Below are experts of layer 3 (counted from 0) of a mixture-of-experts language model. Rows are named router (the router's row for the expert), up (a neuron's input weights, with its number) and show model dimensions 0-63. Each number is 128 + 24 x the weight over its row's rms, rounded and kept within 0 to 255.
Before each expert's rows: "gets" lists some tokens that make up at least twice as much of what it gets as of all text; "mostly gets" lists some tokens that are sent to it at least half of the time. This comes from a sample of Wikipedia text that the model never trained on. Tokens count by the router's weight.

# expert 1
gets: " |", ";", ":", "|", "th", " A"
mostly gets: " two", " United", " K", " W", " A", " |"
router [127 140 115 120 127 122 168 141 126 124 133 103 143 169 166  85 133 109 139 138 171 144 125 135  98 136 138 125 112 104 102 101 148 153 129  89 134 164 110 119 152 155  83 126 136  96 128  83  96 168  86  83 134 108  90 146 122 114 114 132 104 105 132 138]
up6 [136 130 128 103 146 177 145  99 112  90 164 103 159 154 153 138 130 110 140  98 104 118 118 116 105 184 147 116  97 111 135 174  96 145 127 123 153 121 128  97 127 110 140 133 131 160 120 129 153 173 119 103 114 148 138 141 154 113 125 154 131 104 148 141]
up7 [158 113 171 108 149 166  98 101 103 143 129 185 146 112 112  82 125 154 149 167 153 102  81 150 121  92  87 142 150 112 146 114 116 109 101 133 145 132 126 104 139 155 121 109  90 147 101 150 172 126 130 108 102 158  99 109 155 147 122 165 173 155 124 120]
up8 [179 153 139  99 106 179 113 142  97 133 162 151 156 131 154 108 136 153 108 135 169  92 129 117 134 189 115  88 145 164 151 144 153  93 145 116 159 140 118 125 113 128 161 131 125 156 162 107 138 133 112 120 100 127 134 176 131 142 123 139  87 128 129  87]
up9 [161 110 123 142 136 113  94 117 119 128 160 141 117  96 153 153 158 156 125 121 161 111  79 110  99 130  94 160 130 125 160 167 126  97 151 156 139 100 122 170 155 126 156 144 164  82 111  86 158 139 121 147 144 151 148 106 126 135 145 119 132 148 115 114]
up10 [146 111 129 152 145 129 188  91 137 107 140 145 129 115 137 165 147  96 119 143  80 104  92 138 145 119 108 147 132 118 122 113 129 124 130 111 127 142 108 163 129 135 128 109 144  99 133 149 140 128 111  74 103 134 119 144 142 120 100 106 129  76 145  76]
up11 [128 143 110 140 110 145 154 127 147 105 133 125 150  81 154 177 141 107 130  77  82 153 109  71 152 145 117  73 148 106 181 170 104 116  95 125 108 134 157  93 148 139 145 144 161  98 122 132 129 146 129 113 164 122  99 163 129 110 146 130 147 139 129  76]
up12 [126 115 140 126 100 145 141 144 103 116 116 121 129 151 173 146 120  92 107 110 125  91 131 147  97 149 101 174 145  99 143 101 171  98 141 129 121  84 164 142 112 102 109 137 159 110 128 140 105  94 145 121 179 164 114 111 109 132 131 152  87 135 104 165]
up13 [106 129  72 111 159 139 158 118 131 153 132 123 149 107 132 138 119 130 127 143 114 159 124 110 127 126 135 117 119 138 138 110 120 120 162 147 144 114 108 111 114 129 173 111 118 115 146 114 125 161  94 129 144 142 169 126 136 133 122 100  82 124 136 124]
up14 [157 131 129 163 106  80 188 120 159 188 132 157 152 134  96 122 142 107 142 152 121  66 121 147 120 161 166 135 111 139 154 127 126 134 126 153 134 152 104 157 135 163 131 108 157 126 141  87 121 151 145 160 128 141 126 121  90 100 130 142 104 154 125 146]
up15 [118 120 109  93  96  89 165 164 103 133 188 124 132 128 175 121 110 109 129 148 156 129 147 131 156 108 115 147 110 146 128 139 144 143 121 112 116 120 147 149  92 106 115 131 110 134 154 136 124 121 167 134 130 135 133 122  93 129 145 101 137 110 100 170]
up16 [ 91 148 132 152 145 128 131 138 126 111 163 100 157 135 109 132 160 135 111 120 114 128 148  74 111 119 135 111 135 143 122 136 111 172 125 127 113 149 133 130 121 165 130 147 105 132 122 130  99 109 133  99 107 126 165 161 108 151 117 124 136 110 123  88]
up17 [132  80 146 151 135 150 128  93 139 158 118 129 109 129 107 108 133 136 165 121 132  88  89 165 143 187 112 105 118 115 130 145 182 111 131 108 113 142 108 112 104 149 105 131 103 129 136 166 101 162 131 138 159 133 119 120 127 101 142  91 136 170 117 132]
up18 [146 135 159 159 147 110 124 149 141 133  74  94 117 130  93 118  96 135 179 124 124 101 107 153 119 159 143 107 134 100 129 105  96 159 143 137  81 156 153 130 117 121  98 127 115 162 120 139 132  73 144 121 164 124 127 141 137 150 130 127  85 125 115 128]
up19 [138 144  93 157 106  97 106  99 116 148 136 138 133 146  98 120 149 129 126  80 142 127 159  77  57 138 130 142 133 111  99 107 137 127 123 159 131 118  87 130 175 116 121 177 129 123 114 115 188 167 155 144 123 194 139 137 140 133 113 125  96 117 151  89]
up20 [ 87 152 186 131 130 128 169  97 141 110 135 166 152 127 117 141 130 104 141 120 131 153 125 148 124  94 125 113 108 123  92 124 164 152 155 147 127 106 140 109 130 128 126  98  86 118 120 104  45 126  96 127 127  79 125 139 108 118 136 137 163 128 117 140]
up21 [132 132 109 141 119 124 175 125 126 133  87 133 142 104 162 128 117 126 145  97 150 128 189 114 106 150 126 120 141 142 141 105  91  98 107 113 114 126 119 106 134 179 180 135  86  68 135 148  78  69 133 160 126 166 106 122 144  92 140  91 158 109 159 126]
up22 [123 156 164 156 146 152 110  78 116 134 128 112 146  97 129 140 108 148 149 107 152 101 170 120 165 112 136 142 165  95  86 103  79 158 134 114 113 154 135 145 195 169 157 131 141  87  63 104 134 117 120 136 118 108  90  96 138 150 144 111 110 122 104 206]
up23 [144 179 146 100 160 129 145 127 140 121 178 101 139 160 144  95 166 124 107 100 122 108 160  92 135 110 111 108 130 144 122  92 111 159 113 147 115  90 111 161 120  95 107 106 126 131 110 113 156 116 142 162 128 138  95 147 156 102 157 169 143 150 189 113]
up24 [ 85 145  90 143 141 111  95 146 154 144 128 150 138 133 132 123 140 162 146 121 160 126 149 100 140 164 134 141  77 152 151  97 123 127 133 139 159 152 106 138 127 136 133 168 114 126 139 133  91 120 131 132  74 132 124 107 117 177 138 142 128 149 116 150]
up25 [ 89 124 147 124 138 105 130 127 119 174 175 142 115 116 116 146 149  98 121 140 113 187 135  93 104 114 123 146 160 107 155 139 110 154 171 118 156 116 105 156 132 146 131 124 106 113  95 135 160 165 148 122 144 105 134 135 139 115 137 161 177 133 115 128]
up26 [ 71 132 125 137 117 112 123 143  83 111 115 137 150 149 108 140 170  97  86 133 129 111 161 103 117 150 153 119 103 126  76  82 106 157 144 106 133 152 105  97 127 120 141  99 128 187 117 123 100 119  72 111 165 116 113 162 116 156  99 110 108 107 145 128]
up27 [147  96 161 147 146 121 129 104 167 168 115 117 156 105 102 117 118 119 119 121  99 150 124 108 158 102  93 151 116 143 151 106 143 132 101 109 142 151 128 101  90 108 129 116  96 121 128 146 156 111 107 123 156 154  82 129 146 191 157 118  87 114 122 101]
up28 [129 108 157 127 134 146  97 133 148  89 142 134  92  83 175 116 109 105  95 115  89 108 108  86 118 147  98 117 130 116 150 153 131 102 106 161 114 139 125 135 130 151 127 118 147 115 117 126  97 144 152 119 174 179 103 113  95 151 128 117  94 108 140 132]
up29 [141 148 102 124 114 111  99 147 129 138 147 151 160 157 116  64 100 126 163  91 135  95 138  86 122 136 151 146 166 117 150 139  95 141 120 141 127 142 130 155 109 185 112 114 140 150 116 147 171 115 137 123 120 132 130 130 118 113 146 138 121 116 128 145]
up30 [142 132 137 129 116 149 139 140 159 142 114 136 132 118  85 169 109 149 145 155 120 105 132 145 153 115 147 105 133 120 101 143 109  81 132 151 128 136 126 122 101 116 149  82 122 144 121  94 137  72 115 155 141 172 107 156 154 155 132 111 114 124 123 124]
up31 [138 145  81 106 138 125 117 110 164  97 130 123 109 150 170 122 154 124 124  96 158 104 152 133 137 141 168 124  93 101 126  81 167 115 110 131 123 143 163 170 121 124 135 111 139 131 119 109 138 182 115 135 116 163 147 169 152 134  48 131 145 115 111 147]
up32 [154 126 124  99 161  91 111 134 115 158 136 131 125 141 128 170 149 146 161 140 101 132 140 136 125 120 134 118 138 129 130 120 137 170 134 153  80 119 113 140 139 131 186 131 137 138 128 103 166 101 143 132 147 105 120 118 168 141 123 115 124 137 143 145]
up33 [127 162 127 155 141 133 105 129 116 124 113 156 142 126 126 124 133 129 154 135 144 108  98 147 111 145  95 145  71 137 131  93 115 146 131  89 179 113 123 141 107 153 159  82 165 158 164 140 148 131 175 135  93 123 125 128 150 117  87 112 174 124 147 131]
up34 [138 150  97 150 141 112 141 131 164 129 120  90 118  95 127 140 121 132  91 174 137 108 119 103 167  99 130 126 128 107  94 118 117 116 186 117 154 117 121 116 138 149 136 117 105 108 121 133 117 131 157 150 121  99  98  93 105  97 119 125 162 116 152 114]
up35 [157 117 132 131 136 154 145 120 112 103 106 120 140 111 128 118 143 136 151 127 161 159  92 129 106 151 136 104 126 111 118 165 178 113 163 175 103 136  94 144 115  98 132  96 177 158 133 157 118 154 115  88 120 144  70 150 101 127 124 173 150 119 119 119]
up36 [179 130 131 136 141 129 130  63 160 126 155 182 107 106 139 119 148  99 118 160 111 130 142 117 148 127 122 123 156 131 133 186  85 140 163 157 126  98  91 135 131 182 128 106 107  80 138 152  94 107 140 120 143 105 128 171 141 108 145 125 108 127 113  89]
up37 [125 115 171 117 121 160 145 118 126 123 133 122 152 131 114 127 122 166  82 143 134 146 127 122 150 114 157 161 139 129  95 105 120 134 156 103 113 128 134 104 122 148 105 152  78 146 125 155  82 131 112  99 128  70 169 123 120 102 143 143 113  98  64 132]
up38 [108 106 150 127 173 115 122 164 170 153 169 160 147 143 115 180 158 139 161 120 101 130 137  90 132 122 147 100 152 165 155  91  87 108 118 145 113 120 138 145 157 135 121 124 121  97 130 116 129 145 141 142 108 133 144 150 134 109 125 106 124 145 144 119]
up39 [138 131 109 136  97 123  96  96 156 162 146 169  91 171 129  95 111 102  95 167 121 117 179 136 141 136 126 121 131 118 138 128 116 125 139 143 106 125  87 133 117 113 149 115 148 152 142 129  97 107 138 130 114  90 145 121  98 126 100 115 148 122 154  92]
up40 [ 98  86 144  65 143 152  86 135 131 142 166 157 143 103  77 140  92 129 137 171  90  96 153 154 122 147 106 153  74  99 141 130 120  96 112 136 141 112 171 130 129  74 125 109 149 160 151 133 137 138 115 120 128 173 134 108 145  97 135 129 158 122 153 105]

# expert 0
gets: " ", ".", "-", "\n", " |\n", "1"
mostly gets: ".\n\n", "1", "2", "-", "200", "."
router [139 132  69 111 139 106 154 104 123 166 113 143 132 151 102 103  93 141 138 111  99 113 160 109 137 130 153 117 136 106 134 148 163  99 113 162 119 119 125 139 129 134 130  88  98 146 100 132 125 133 145 136 128 138 154 110 122 117 137 114  84 167 136 119]
up6 [101 123 142 139  98  95 128  71 167 106 136 136 105 130 126 114 158 149 112 102 168 127 124 130 132 109 115 163 131 145 151 115 168 122 140  69 107 108  89 110 114 119 113 150  91 130 142 149 126 120 129 152 138 138 134 142 134 112 140 133  98 122 114  83]
up7 [158 114 103 130 151 123 131 132 146 102 119 180 112 131 138  90 118 117 109 152 137 123 119 125 121 151 113 123 139  95 179 129 152 131 112  94 124 167 152 143 136 177  84 124 127 156 155 132 136 114 115 155  95 121 129  93  96 130 101 125 134 160 106  99]
up8 [118 154 173 132 152  89 130 146 170 142 139 153 149 114 128 105  95 134 115 170 158 120 118 147 143 149 152 108 155 109 100  97  85 122 111  95 142  95  77 182 119 127 106 118 102 106 137 120 124 150 136  92 165 106 155 137 115 103  86 110 124 134 110 126]
up9 [109  91 162 166 133 146 127 126 174 135  76 122 136 164  84 142  97 142 123 126 139 126 117 151 129 126 139 128 135 145 135 166 110 121 154 135 126 154 144 148 121 122 132 138 107 136 135 122 106 157 139  99 159 152 142 115 162 141  97 123 113 127 125 132]
up10 [165 161 113 130 140 139  84 101  90  96 130 121 147 109  99 104 120  90 114 112 143 104  95 120 135 134 164 134 100  83 124 148 158 103 161 121  89 145 124 130 144 135 114 111 133 105 169 160 116 144 102 120 125 119 122 146 141 109 130 134 127 110 109 166]
up11 [103  77 120 131 163 141  95  87 150 150 137 133 109 101 120 113 130  99 139 121 124 175 120 153 175 145  93 115 141 116 106  99 129 110 144  90 115 169 136 147 104 128 145 115 130 119 136 106 118 104  73 118 114 129 143 141 150 117  97 132 109 111 137 152]
up12 [ 93 133 125 116 126 155 137 167  94 142 153  94  76 131 106 140  80 128 117 118 117 135 126 122 162 145 151 120  88 153 151 111 120 129 137 157 145 145 151  69 135 111 127 130 145 120 134 133 129 137 125 170 163 124  65 117 150 107 160 132 143 119 153 105]
up13 [120 141 150 119 107 178 115 121  84 120 148 127 156  99 137 121 154 152  84  95 125 107 137 125  81 139  99  96 132 135 133 142 148 131 110 160  94 152  71 137 156 124 111 105 182 149 139 147 143 153 144 125 117 133 118 138 142  89  77 164 120 106 143 143]
up14 [142 113 133 140 129 141 138 158 141 141 134 101 114 133 139 135 173  99 123 113 119 100 142 118 161 138 175 138 134 108  98 106 158 125 114 141 176 116 103 137 133 136 153 108 129 139 140 159 138 121  86 102 130 139 137 161 141 104  96 159  96 109  84 160]
up15 [110 163 130 107 111 143 137 133 168 113 154 123  97 159 118 152 136 157 147 132 107 153 169 162 129 129 149 107  99 101 107 141 124 132 142 148 129 140  76 101 130 134 165 135 130 153 126 125 127 151 134 129 119 117 129 119 103 100 126 148 147 151 128  78]
up16 [121  86 140 136 146 140 191 129 115 131 114 133 126  98 155 161 151 146 128 121 153 149 138 161 151 132 148 107 122 126 155 114 103 137 100 114 139 134 120 127 133 124  51 150 135 134 118 161 127 142  88 144 143 145 127 148 138 122 159 132 156 120 130 141]
up17 [118  84 125 114  87 122 125 126 124 122 102 151 113  93 121 182 169 135 112 106 104 108 122 146 136 140 147 111 147 159 142 148 103  99 134 126 101 151 141 162 154 163 125 109 167 102  78 102 114 125 170 124 114 117 141 128 125 115 126 115  99 131 128 148]
up18 [134 156  82  99 113  97 108 118 132 106 130 195 139 129 160 133 143 111 141 137 100 139 154 111  83 119 134  74 132  87 141 128 146 167 125 115 132 129 168 112 102 113 173 113 159 158 139 134 120 123 107 127 157 136  96  75 150 138 177 157 131 122 108  99]
up19 [105 150 183 107 110  99 133 127 148 111 124 137 115 114 134 165 122 134 132 144 125 128 113 137 116 117 106 118 178 133 110 152 155 143 158  96 107 148 126 106 156 127 135  89 110 171 115 108 117 130 122 102 161 129 121 146 158 141 105  97 131 125 192 117]
up20 [ 86 129 136 140  98 115 122 154 113 112 100 130 138 117 112 116 135 139 111 115 148 124 145 113 153 136 139 115 142 139  97  85 152 142 115 140 126 156 116  80 108  98 105 156 138 122 142 120 157 156 128 100  96 105 122 141 157 143 135 148 125 128 141 125]
up21 [101 119 115 109 105 162 122 119 126 114 108 117 157 121 102 142 113 127 123 143 140 137 141 100 135 126 110 144 129  95 178 134 132 167 117 122  96 146  95 103  77 103 100 111 126 143 106 146 147 133 147 192 136 109 150 104  92 103 118  90 148  94 178 157]
up22 [117  84 116 113  76 128  92 103 153 191  98 136  76 174 134 155 144 133 150  99 120 122 102 151 143 108 174 123 122  85 109 125  98 141 121  73 106 155 111 136  89 122 128  94 101 131 119 124 127 141 131 152 125 113 125  86 116  88  89 140 128 117 138 141]
up23 [168 112 176 177 114 127 109 123 187  89 118 126 100 110 143 147 151 128 133 158 148 134 111 148 174 131 138 104 130 102 141 162 102 117 140 107 109 101 117 113 151 190 155 147 108 122 126 103 164 104 125 160 134 139  89 119 102 182 112 146 127 139  99 110]
up24 [144  49 130 167 107 121 142  92 127 167 122 145 163 166 126 134  66 115 119 189 134 110 124 137 150 130 165 118 139 149 131 154 131 131 126 116  94  99 164 109 103 110 142 157 145 150 134 120 114 119 162 152 109 151  84 144 132 135 106 152 105 157 160 136]
up25 [175 115 106 112 112 130 144 130 121 115 147 116 169  86 109 135 137  96 114 135 109  93 173 131 109 119 114  98 123 154 112 131 133 159 182 159 128 112 143 118 133 124 134 141 158 147 120 126 101 163 128 150 104 102 123 139 122 102 128 107 113 150 131 121]
up26 [161 140 101 165 145 124 106 126  96 143 126 129 149 112 137 155 158  96  98 138 135 112 114 174 152 106 127 128 136 107 118 139 111 125 136 128 108 129 134 179 144 106 137 117  80 113 117  72 105 119 160 106 146 151  87 127 121 127 142 113 128 117  87 135]
up27 [102 102  93 136 116 145 115 110 175 123  67 122  88 116 112 128  93 139 114 131 138 131 142 126 144 114 120 124 101 121 134 143 102 132 103 138 157 130 126  95 112 146 137 139 120 121 115 175 137 123 154 105 146 120  73 114 143 147 142 119 116 109 177 136]
up28 [121 116 121 157  86 142 124 157 158  90 168 105 152 108 112 123 143 116 117  92 147  94 166 119  97 167 104 106 111  90 121  94 175 148 122  81 115 125 111 159 112 123 165 151 153 158 125 136 127 160 119 113 120 136 133 165  88  98  93 101 128 146 148  96]
up29 [129 124 152 143 103 106  77 110 140 117 102 129 137 137 129 183 103  74 172 146 107 108 171 130 140 111 143 133 100  80 110 147 138 130 113 134 115  98  87 141 155 109 102 141  68 104 119 146 148 136 163 124 113 127 147 139 152 107 121 145 120 129 115 138]
up30 [ 98  95 143 156 121 128 109  81 151 107 148 160 116 116 140 120 171 114 134 140 149 101 132  98 136 144 112 132 103 105 132 160 115  88 123 117 158 172 109 123 112 116 148 121 110 135 119 147 124 125 132 122  75 153 123 158 167  95 137 103 150 111 157 133]
up31 [140 143 141 140  78 103  76  99 124 103 135  78 140 161 103 139 169 134 160 115 145 116 121 147 158 132 108 144  76 140 117 166 121 102 106 103  63 174  81 122 113  95 126 111 148 108 120 110 119 118 130 130 116 152 129  93 128 139  94  94 155 130 134 125]
up32 [115 162 123 117 133 126 124 130 155 139 129 129 147 111 121 139  95 151 122 145 126 131  73  99 133 117 122 124 125 163 156 115 162 110 131 121 159  80 124 108 123 111 112 139 158  92 137  94 152 117 127 112 165  88 155 127 132 115 156 148 146 110 109  84]
up33 [100 167 115 149 142 126 121 156 117 136 130  80 127 138  94 104 123 145 159 140 145 115 135 142 118 111 187 117 100 125 134 130 138 130 122 178 125  66 106 144 167 157 166 121 138 106  81  82 110  98 141 143 119 128 136 103 141 140 131 124 165 107 118 155]
up34 [121 129 148 149 124  70 120 136 174 129 188 119 165 140 148 108 111 116  96 166 156 138 173  77 157 144 116 132  98 167 110 114 131 102 125 131 112 133 143 150 139 135 140 105 138 115 112 139 120 145 144  86 156 166 137 126 119 118 101 168 145 136 137 137]
up35 [185 173  92 120 143 143 100 110 134  94 170  94 120 137 120 172 133 154 150 126  99 142 132 134 122 151 155 133 130 145 105 135 133 126  93 179 132 133 105  68 160 141 133 111 124  76 158 146 105 121 117 107 135 125  98 144 131 134 138 168 148 104 137 144]
up36 [139 152 131 160 138 150 159 103 113 112  95 152 142 119  97 109 105 170 142 121 105 156 154 147 138 143 127 168 124 124 100  99 113 139 127 169 129 160  95 148 135 151 120 102 139 146 104 114  96 147 114 135  71  99 179 102 123 118 130 117 117 108 124 132]
up37 [ 79 108 131 108 128 186 113 112 126 106 129 130 135 147 176 116 140 103 154 145 125 158  89 124 136 156 141 148 141 156 121 130 121 139 137 156 139 137 179 141 151 159 150 127 160 116 110  89 105 157 136 155 122 111 135 121  88 111  66  99  98 149 163 155]
up38 [143  81 148 150 159 119 110 109 174 125 115 175 148  91 128 127 140 130 151 152 121 144 155 110 190 111 117  89 114 156 113 164 144 164  92 149 148 157 165 135  99 109 154 165 134 109 111 154  99 104 118 121 152 116 114 154 162 150 122  92 143 105 138 135]
up39 [ 99 147  81 150 119 103 128 131 150 115 141 100 117 142 153 130 136 104 139 114 114  92 120 121 120 144 121 102 127 100 137  73 166 130 127 126 115 162 137 128 116 114 149 140  96  81 116 132 122 121 136 157 137 117 121  95 116 158 145 144 136 120 192 164]
up40 [ 84  90 107 144 107  71  94 154  98 150  84 155 174 144 101 143 140 100 117 124 158 142  89 119  98 116  75 126  96 122 181 148 132 168 144 130 133  70 139 116 135 109 169 115 150 134 164 129 103 117  93  92 121 141 111 101 103 109 122 148 104 117 179  88]

# expert 2
gets: ",", " and", " of", " in", " the", " to"
mostly gets: ",", " was", " and", " is", " to", " in"
router [126 163 118 131  97 169 110 124 145  83 141 125  97 108 119 183 155 152 124  82 123  93 124 120 106 101  69 154 103 146 134 187  96 128 153 132  85 103 129  85  93 108 142 100 156 151 115 118 140 107 141 165 121 165 157 136 154 121 125 126 132 120 119 122]
up6 [ 93 124 142 163 140 132 120 139 107 120 108 120 115 136 119 136 108 104 101  98 129 143 108 117 100 164 123 144 165 153 120 137 110 156 146 151 116 115 127 157 142 142 150 131 134 142 137 132 121 110 120 135 117 124 131  92 160 114 107 134  65 134  94  97]
up7 [ 95 129  92 138 101 132 111 135  89 135 103 169 176 148 133 150 104 104 103  98 129 138 150 121 112  94 145 145 119 161 102 113 113 116 120  96 104 120 129 162 136 143 120 121 112  65  96 146 117 153 113 153 114  87 134 125 100 106  84 112 152  95 149 122]
up8 [188 119 108 128 105 115 130 133 137 112 112 134 160 130 114 142 131 165 120 119 135 110 101 114  98  92 135  92 120 115 129 122 168 117 104 145 147 148 149 118 126 116 127 112 131 140 110 120 113  94 126 146  91 100 134 107 136 115 129 118 127 178 159 158]
up9 [137 106 140 174 118 140 133 142 130 126 162 126 144 125 101  98 142 145 133 122  55 141 121  82 115 109 143  70 176 123 180 155 127 104 123 130 103 112 156 110 129 141 162 121 122 140 117 126 122 157 148 121 134 101 153 160  69 128 171 160 165 129 121 145]
up10 [128 115 127 156 152 115 151 118 107 175 149 140  94  85 102 125 125 144 134 121 153 113 144 173 139 122 125  87 145 100 133 141 127 123 156  94 130 111 182  98 117 147 122 137 110 136 132 150 111 143 125 144 128 150 150 175 129 129 134  93 157 121 130 110]
up11 [156 134 132 123 171 152  82 111 116 142 106 125 133  83 117 116 138 142  89 124 145 139 145 164 134 108 138  97 116 118  83 160 142 149 101 126 138 142 149 137 112 167 103 177  97  88 164 157 116 118 134 106 121 168 134 107 154 137 165 138 174 109 177 126]
up12 [184 129 126 166 150 130 137 148 152 178  85 126 142 126 115  88 110 162 108 104 144 203 162 138 163 123 162 114 125 141 107 149  80 113  78 120 176 175 129 136 135 147 148 112 103 115 118 138 140  83 108 147 156 164  95 114 101 116 153 104 126 125 123 118]
up13 [114 116  90 121 148  87  42  97  82 167 107 102 132 108 105 103 151 137 157 144 107 124 192 185 143 127 126  97 136 161 115 150 133 135 114 139 119 110 165 123 108  79 125 141 128 147 125 148 144 177 141 130 157 114 110 154 128 126 120 148 113 133 113 130]
up14 [117 158 142 143 163 127 110 175 130 175  83 133 120 113 146 104 127 114 113 117 134 124 115 117 171 121 122 143 109 123 130 127 127 106 112 157 120 118 114 137 145  94 120 142 108 117 107 151  86 110  96 150  76  98 121 137 136 158 147 118 118 111 165 142]
up15 [143 149 108 128 127 122 162 119 104 122  95 120 114 167 138 125 102 159 123 128 148 131 109 131  93 130 158 146 123 147 141 136 161 139 133  99 162  97  85  99 114 137 139 155 144 148  88 133 142 171  86  65 102 145 171 136 108 102 158 126 152 113 125 107]
up16 [119 113 139 116 133 125 132 141 131 147 143 124 149 112 133 130  82 102 144 137 111 133  92  93 178 140 156 135 145  99 107  87 162 132 199 161 172 136 144 123 106 173 139 134 128 133 126 132 120 154 139 150 113 173 126 133 149 147 176 109 168 131  81 141]
up17 [113 130 105 147 123 147 121 116 173 109 211 166 118  83  95 148 156 150 101 132  94 109 108 112  89 174 152  76 141 157  97 112 143 119 162 103 110  96 115 123 113 131 132  98 128 118  93  89 132 126 159  95 121 125 129  88 160 149 125 123 119 167 103 132]
up18 [155 151 123 162 123 150 171 139 153  91 138 155 156 123 132 101  97 185 121 138  80 116 117  88 153 119  89  94 174 131 121 133 143 110  81 135 130 177 143  85  88 144  94 140  93  83 137 115 131  96 136 166 115  73 141  96 150 145  98  92 170 123 160 155]
up19 [119 143 158 133 167 139 144 164  89 140 128 111 141 124 115 136  73 151 150 160 147 102 156 164 126 143  97 134 139 115 136 125 106 139 180 107 177 146 148 145 130 114 130 124 153 185 159 137 161 152 181 128 158 132 149  61 145  72 111 177 162 141 107 131]
up20 [142  99 165 140 124  94 115 144 166 171 147  94 115 102 149 173 146  90 136 189 149 137 152 118 139 165 131 143 123 136 161 170 143 151 145 116 112 165 100 162 136 149 131 155 105 114 105 153 147 132 138 119 134  99 110 161 152 119 125  89 110 143 145 139]
up21 [133 149  48 130 105 114 157 120 131 100  68 118 105 113 139 101 135 154 151 108  98 110 141 161 129 111 134 107 151 114 115  95  96  97 107 142 136 135 138 117  85 126 100 101 126 142 103 162 145 157 121 142 141 187 140 124 107 152 118 118 123 176  91 136]
up22 [133 116 124 142 112 118 134 124  97  90 175 101 122 121 134 134 155 173 138 133 125 124 134 120 138 117 133 104 137 128 149 142 156 102 134 105 102 124 111 110 160 173 106  91 175 146 147 121 100 112 159 160 163 117 144 105 157 117 121 108 134 144 185 111]
up23 [128 135 143 155 111  93 132 148 100 124 171 117 136 118  94 137 179  96 120 105 109 110 115 125 114 160  88 156 109 114  73 126 124 111 147 126  80 106 115 139 120 115 145 143 118 127 128 137 108  60 157 105 103 111 127 122 103 140 163 136 121  92 138 138]
up24 [108 112 134 144 136 139 126 171 130 106 156 172 153 133  60 118 120 154  94 102 116 102  88 143 157 118 146 115 126 154 135 136  90 122 117 149 115 132 155 116 170 116 155 151 157 139 152 140 112 170 123 152 124  84 118 147 120 160 149 158 108 125 111 123]
up25 [149 128 113 140 140 116 203 119 119 163  97 156 111 121 124 100 140 109 121 127 116 106 126 152 125 125 137 195 148 151  80 171 167 170 113  89 143  71 115  97 105 132 158 101  96 129 122 128 108 141 145 130 111 130 193 135 117 115 138 160 141 144 119 160]
up26 [155 123 135 116 126 109 150 117 159 101 134 109 112 121 139 143 116 134 112 112 127  98 112 114 109 113 135  90 107  98  93  93 172 116 122  92 141 136 154 139 147 135 122 169  83  69 152 155 149 143 154 125 110 153  98 100 103 140 161 116 122 148 139 146]
up27 [159 124 112 134 129 144 147 170 144 140 123 121 162 110 165 135 149 159 116 122  97 121 157  99 141  98 105  99 128 152 110 130 123  76 145 130 159 136 166 113 134 135 152  96 117 147 129 113  97 139 126 125 151 162  84 115 108  83 136 194 129 139 112 123]
up28 [149 149 115 114 132 119 120 151 111  96 153  98 111 126  99 117  99 148 137 147 138 105 125  88 129 141 132 146 150 145 141 133 121 100 128 143 165 121 110 159 107 126 146 131 166 126 109 122 114  94 157 136 145 101 121 140 166 111 131 120 134 114  98  95]
up29 [155  91 117 125 140 121 125 159 141 171 116 156 118 117 106 115  73 132 158 147 102 142 172 140 148 142 112 112 136 147 116 136 132 102 141 131 131 138 167 131 141 112  96 119 158 128 107 134 145 166 180 138 159 126 137 136 131 120 113 138 121 127  98 136]
up30 [131 117 161 133 131 165 151 139 129 143 153 129 115 156 115 112 157 122 136 156  61 137 131  95 138 126 155 109 126 115 116 115 118 129 130 184 138 144 186 153 123 162 156 123 119 147 130 130 150 141 171 138 159 140 117 117 136 133 160 132 147  96 149  75]
up31 [158  98 115 141 130  93 131 152 145 165 132 146 132 107 102 171  84 131 135 135 140 108 133 114 147 151 125 173 114  96 168 135 150 110  71 106 136  91 135 114 191 126 127  97 117 139 125 104 126 138 110  95 158 183 130  97 108  91 142 155  82 164 140 139]
up32 [163 162 108 142 134 159 109 144 118  98 157 163 140 146 148 108 180 131 111 105 108 148 118 131 134 102 131 116 116 153 115  86 151  57 136 117 117 122 155 142 132 120 125 124 125 131 110 110 159 129 175 120 119 152 130 129 134 149  99 111  66 110 158 121]
up33 [155 108 104 128 157  99 105 193 168 124 101 114  88 142  68 119 103 126  95 144 112 107 138 154 140 125 109  65 129 161 107  83 148 119 110 135 139  94 104 155 123 145 153 151 139 123  91 134 134 107  93 152 142 119 103 116  83 109 171  90 136 110 180 120]
up34 [ 95 147 135 129  91 122 105 138 129 103 163 110 129  98 116 146 138 150 133 106 142 139 138 119 129 133 116 170 159 147 109  90 111 142 129 179 149  90 110 162 143 116 157 136 124 141 164 140  99 128  85 107 153 118 100 151  89  93 145 131 117 154 105 118]
up35 [144 111 126 147 134  90 132 137 136 133 156  99 138 130 154 124 169 139 145 119 114  79 131 113 135 148 124 132 117 156 125 119 128 105 140 114 154 131 146 180 153  92  94 125  97 161 175  87  99 112 138 122 184 150  97 140 140 144 103 145  91 147 125 141]
up36 [152 132  86 116 117 164 112 178 121 136  87 135 149 127 140 150 127 156 140 157 134 130 168 150 107 159 126 136 153 137  93 143 123 132 123 149 153 144 111 139 151 141 181  99 143 146 152 134 110  78 115 161 144 142  84 158 135 147 137 128 126 118 145 151]
up37 [ 84 130 120 112 143 127 113 152 136 153 122  98 147 121 114 144 148  62 134  82 153 120 123 105  92 105 113 112 146 141 121 123 169 131 125 160 163 129  96 146 133 140 131 100 148 157 141 154  90 134 118 133 151  89 150 143 133 116 102 102 110 137 143 129]
up38 [106 138  98 180 136  81 127 137  89  92 113 179 133 107  79 129 129 152 146 154 147  97 105 103 166 157 112 147  72 111 104  75 186 120 129  94 159  83 102 146 158  97 135 105 116 157  99 113 107  90 113 132 148 173 115 114 142 129 132 112 138 123 138 105]
up39 [ 98 124 144  90  84 130 107 101 134 106 137 115 139 173 147  93 147 132 146  95 123 108 133 129 132 117 138 146  96 148 120 137 166 171 106 134 116  80  75 129 144 152 168  94  94 122 153  79 165  97  93 178 145 113 168 129 170  85 133 168 159 121 125 138]
up40 [150 150 158 132 127 130  77 131  95 158 111  89  59 146 145 120 101 138 107 109 150 117 127 167  74  64 122 138 104 139 140 160 141 139 146  98 158 117 115 160 135 153 180 147 157 163 140 151 145 154 109 132 114 104 143 108 109 103 144 134 149 153 117 143]